Experts of a small language model.
Size: 11 layers, width 256, vocabulary 8192.
Experts: 16 experts in each of 10 layers, 256 GELU neurons an expert, a sigmoid router.
Training: 327M tokens, 4987 steps.
Below are experts of layer 8 (counted from 0) of a mixture-of-experts language model. Rows are named router (the router's row for the expert), up (a neuron's input weights, with its number), down (a neuron's output weights, with its number) and show model dimensions 0-255. Each number is 500 + 40 x the weight over its row's rms, rounded and kept within 0 to 999. Numbers have three digits each.
Before each expert's rows: "raises" lists some tokens whose logits its average output raises strongly, later layers aside. This comes from a sample of Wikipedia text that the model never trained on.

# expert 6
raises: ",", " of", "–", "/", " (", " and"
router:484497479462530555507506453480542435468617544526501504533460442440538530510494479467463493481486602475555567517449526500534468461518458487473470475449537528522515471514550548491505543527545469515533482465580454568470544542463424559517539500466483435467481486494492579518444553522511545522560498423447569483458493453537428449538446544472539395432454461448526382493436508557507496425576513443542583553535526457524528580496457560541546522501521495497490450516462542462524485519518492551487517516542526531486520464486541440494479507539436489526485533433492416458468528487535446502492495529515493496482479528465574441511528523476459544451539477515547520492540558519517394494481508514463506539524568473518473459489469467520460472485508472545517528482433482569527501543498491
up1:495486461483493488405467470504555481509549502436516455455414535464541494572543527548514510564499441511533475455541502543494500491367493466457443501465496505469520506553486456469513596509531537524507575538538511447463465422627510480565486492490525580495504479530472570575512515531537588552515483511485488502404534497530469491513489485503505459455480432474460441458513545471501498454408526513506436504500478479526455441521489507499554526485486547474452460515496466506502509473532494493556506482493503542516535411480522582512491488547516447518485544502499492469468546484497504504567542468552521473485471457444522489513412474504473552462500536575540547529418526449570567458533577499463530480491555483568510496409574546491463485501479478498464494491473473406528487451517435
down1:472462506460540505464520539498493543475503432477459451509468498475588523507519489526573527522445581487589448567491428486513457527567526489479591547481501540468457434453437509502462513507560519472482503521484503517558497525514496477502483490480541496508508445469494525479595491497441558502466503474447498463550442452501476521476537558406572500457526489537519568615519443519507474597500494517535507422445465484536491522598537481445462545540519502458488531473480513495458532525529535551444439521494539489500477522459504462487495457530506496490448506477483485458463413575446449516447561518394493505467514567481532455625453471496466530512582505494530427542465527485535481456540541511484539492543559516447494438556519442445495512484518459452478483516530570529480490482488546

# expert 5
raises: ",", " P", " M", "-", " H", " V"
router:512483502490483590511524441547512448454506543553530435510446429477389505496400462504469419553508617539515515519551502472466509549461539472505498473456442473505489450510563564499516509484509550484564473530468476536442527454534494557486487465513465528609546479460477468501516560533575544482492412500548507505510450534490533482484531496462482445443474522483531431549510530514493501473505497489472540500521511496478469497484550510505494494528481599464483518558541500406549557489560513504531555492560489483550543476498542528511433511524545477554467489529484463533518483448507468464583461522478491494502481440477466443560412521546479478545516468535509425503571533563478469519535407454505490540458494572461514537539497492487574479561504562552437468541504541464470453542460573
up1:545535595432525519457533415507477475507560528517553500527515478526493599523507436544529527494473521543490556495517506494503477535540535473498494499465499486539503468481461428602501548464438502488571516474530505529460489454500435495474451495503443529506484472492542538602530550582559500515485571500435499453497456480447552539457545440514475509476408460578483482524483589446592563479494505490471531476435455486522564551506606487540496474501520484458430424568478459488515515608517470511518447485569460490516532492476490572429433541505546443497513472450545472588429497539498559486516468459458525424483494464502539482468521541478504523556474474519452495522503558487500447545453453542478482489423503448487493488492483510496468449449511491537468500532521498468526509533470541
down1:542427512481452496488554527489504529507495566497547474449450533499563527459498551458521516479430466515470426495453511547481483492448479558515493572497441597475466477439477566453487517469467523475481601527502516507512502520580486469538564520530445480479496389548508479516516495407567504527469572491519524458418488575508480558495538596474543541482458540524458481427519428551471491496495479535497476474469523448470516439517460527530579531526439513488476469457439506467536477547548528478508564436484508545458506503495448507526540519501481543560444459518478446487480524465529537488522530468466551497536540455550513520471470502524466524509560469528555493488472476476579475502504497433526455448545581455517533499491559556429482564489444550494508545369534516541550447501506456

# expert 11
raises: "\n", " (", " F", ",", " and", " "
router:446478490510506560578459524574429486441574530602482506493509502494556540472496484513547456444551496498529590540542530397498525450496491521445475537494440465477495453470497446484578526491477579511551481468481483479509480424560476438461513500579441446516515528559525529483452462482535514481419487468466568500495536549479576492502505501544524506529498508538513446455482582443517523489446482523545485465517525476478523549517402512485535443492448564487511509482568506453532461472511447455526480485559555501462494492520504481525513476520441499617509404500437529478539502474502536481423487516510489477535535490478521450528501558502467576514456431422544546519570505509496466465503501481439454511557449542523589445533521504454437490521513494555451522503550502483543510506438563
up1:488579514527474462482503525466475489541488540527556462518556482495468495444486528403500522421460501516488519403455513543502544584478556491505433500519468499486557503414488504468497563525432474536474476438460576517491491533522426520450545573503500503455540522557451526552464568469506471559481479500520514471536566479502411440524502478528526416537484422496454443541461467490498523479489422443450490521485509453528468542518531494487504448472518567510464468527492550500576541520506481567490431489517469524514549480526455513488403531517453543474426499583506429532481529535546534541423476559435446507561508500446495507564451538521504498509440567566554568568556527529514468563480506537503512512476558526546483548468560446485517495485479565533506526465536507487471528459459538
down1:565442518500452530519538492509560476523496538509498537430501457536481565534556529520492511542474536480475528481465526492505464515579512506393472487452449449464498629449480495469561421491519520525466498510515499511551463435412510465462487574496438496481487532432475557520529541438420476516446493483462453538526522578478497521511488526503551507529509500585490413499489449442523506558434553501521517451513516551456531479482494520476482507537430460507534485457494542539509513552497551514413507496478540524564532494458534456528485471486563491424523488535496455559610494524559458449509499491530522476427535568500424516510564516470510543470516523568487539483493474466435522562491470525489492436530487493504517444593535524494498494485469538537499572476440526545491424393554507

# expert 4
raises: "9", "8", "7", "5", "6", "3"
router:499486483454596522481492485545502510532543533623528460436491510426503526489481437529532444463497530520531562573471488471528517493506501477461459537489523514574461499513515460570503505518523549526525487562509510492436499536488451498533460594531476442492503492555453539546455533513483446465468463555472539530423443507544528472470514481439463503487503479446475364471491459529496510573454469525594554512510430499510457513486417496476496486501500550537518581537505516498533538499525509512526580532535444466564455465466475423466539476495502476526503460507509493499456565480511498452459475475404523551449473607485512495466513553527489545495516488507465511558471530481450479584485525530490437516580519511567539580487431512513455513532435537519401550525498466511441522473500563
up1:511519465536522516458524469564546510566511509483462481534490552457489456472496519505478478492548486516490481534479477459541552449421542413536504532533419545576528525489507449482449529579491591456507491552456496516497571459577447581440535493483497536463441493490478437457448479511530535466474488485485509453550521596534517454461526528545476503470543585493528492491536583539489498496471461505508523510496531470525429530483427506497584543486523548538467567500506486495574490418488515528475515482521463579527525515582417476503502512464463465627434546528488438478568480543464563449498490523541488432514487491524503526466452540506473534449582439491478445488517455439449485529481457521563434432500441518559566486543511521544520522461474521512467482482523471497451491490437459
down1:537515531554529549500527472507539490555477561503491561523522527517490565527472440560507438499503488494451496529550483518478478512490521489439520473418509561577558443567455501452417495471533485530508563555540520415440518488513498465521490508465502504572564472463422496468489496480472572410435474515560459555495565455536478482520531517477435505496499396476471534526590527598562421460454501453562506493411511481461436512475478484540522477550471495495488528474443439463525473460493546425494509491481533522554531499547485487505515557431511525440491510435534479517520465549478470430438520525557520490518442523535513590522543427515483530491493425522452567538540482477494528461471476413539516545460445500490516509566536478513559536554554487494455491481517547545501467475483469